config.toml
n_layer = 9
d_model = 448
n_experts = 32
experts_per_token = 4
d_expert = 96
d_shared_expert = 0
activation = "squared_relu"
moe_layers = [0, 1, 2, 3, 4, 5, 6, 7, 8]
router_score = "softmax"
normalize_top_k = false
routed_scale = 3.47
balance_loss = 0.00547
balance_bias = false
n_groups = 4
groups_per_token = 2
init_std_router = 0.0186
lr_router = 0.000394
vocab_size = 14690
norm = "rmsnorm"
norm_eps = 1e-06
tie_embeddings = true
optimizer = "muon_variant"
lr = 0.0111
beta1 = 0.95
grad_clip = 2.0
batch_tokens = [32768, 65536, 98304]
seq_len = 768
train_tokens = 339200000
steps = 5217
dataset = "wikipedia_en"
Below are experts of layer 4 (counted from 0) of a mixture-of-experts language model. Rows are named router (the router's row for the expert) and show model dimensions 192-255. Each number is 128 + 24 x the weight over its row's rms, rounded and kept within 0 to 255.
After each expert's rows: "comes before" lists some tokens at least twice as common just after its tokens as in all text; "comes after" lists some tokens at least twice as common just before its tokens as in all text. This comes from a sample of Wikipedia text that the model never trained on. Tokens count by the router's weight.

# expert 8
router [ 92 148 125 111 115 112 136 143 143 121 145 160 137 129 135 145 111 124 160 149 137 145 148 108  65 101 193 133 104  96 112 149 124 153 109 108 107 102 142 111 140 120 128 130 136 138 146 152 159 117 109 129 128 100 144 164 132 175 152 130 130 124 128 122]
comes before: "201", "200", "1", "|", "199", "202"
comes after: " |", "|", ";", ":", "\n", " /"

# expert 5
router [121 112 146 123 141  96 133 162 113 124 146 125 155 104 124 146 118 103 143 123 154 139 138 124 150 151 108 124 170 153 126 137 110 146 108 151 150 128  94  97  99 112 154 104 131 160 137 157 127 133 161 124 179 129 149 147 107 139 144  86 124 157 134 105]
comes before: "-", "==", " The", "The", "===", "In"
comes after: " a", " the", " The", " an", " his", "'s"

# expert 3
router [118 126 135 121 125 154 159 101 129 136 164 120 146 162 128 109 147  99 104 132 111 140  93 105 145  71  74 123 108 132 151 122 143 106 149 165 133 114 115 147 111 114 102 180 114 150 136 152 114 153  89 115 112 116 124 137  90 121 147 131 117 153 126 168]
comes before: " |", "–", ".", ";", "th", ":"
comes after: " ", " (", " was", " as", " is", "–"

# expert 14
router [146 145 119 125 137 112 101 120 134 137  95 100 112 119 160 108 140 116 111 120 139 130 122 119 126 122 155 179 186 119 109 130 164 174 158 179 130 145 100 163 122 124 127 168  87 163 158 142 128 106 145 173 137 157 103 117 138 129 154  88 134  88 116 108]
comes before: " |", "0", " |\n", "1", ";", "2"
comes after: " |", ";", " |\n", "0", "|", " was"

# expert 31
router [110 117 134  88 119  92 139 173 108 157 145 106 177 133 134 140 158 145  87 160 120 109 154 121  99 119 176 144 138 126 147 138 106 159 125 121 147  97 144  54 148 130 163 129 133 164 141 112 160 153 125 153 134 104 135  85  72 153 166 140 134  66 132 111]
comes before: "2", "4", "8", "6", "0", "5"
comes after: " ", " (", "–", ")", "/", " It"

# expert 20
router [137 100 119 130 111 148 126 118 105 103  69 152  94 144 118 178 121 130 118 114 121 160 125 154 151 102 154 116 130 179 119 113  89 150 151  70 165  88 143 112 122 112 102 118 151 105 153  94 126 104 128 141 155 124 152 173 125 149 123 163 152 138  78 165]
comes before: ",", " of", " and", ".\n\n", "201", "200"
comes after: " in", " the", " of", " In", "In", " United"

# expert 12
router [ 88 155  95 116 110 121 142  83 152 167  93 111 130 115 120 139 149 150 126  79 141  93 158 152 104 139 128 128 157 117 112 135 161 103 118 118 171 126 121 114 109 116 157 133 142 156 149 201 115  81 113 166 141 146 146  95 112 130 183 141 129  96 135  93]
comes before: " ", ":", " |\n", "=", " list", "aged"
comes after: " |", "0", "1", "3", "2", "4"

# expert 4
router [130 125 145 180 140 152 159 155 138 146 113 140 157 127 138 104 153 112 127 136 166 126 126 155 116 116 114  82  95  69 109 126 135 124 160  71 140 138 144  90 141 123 128 127 162 189 146 111 153 136 119 125 176 110 122 114  64 191 127 172  90  62 166  77]
comes before: " |", ".", "–", ";", ")\n", ")"
comes after: " ", "200", "–", "201", "199", "-"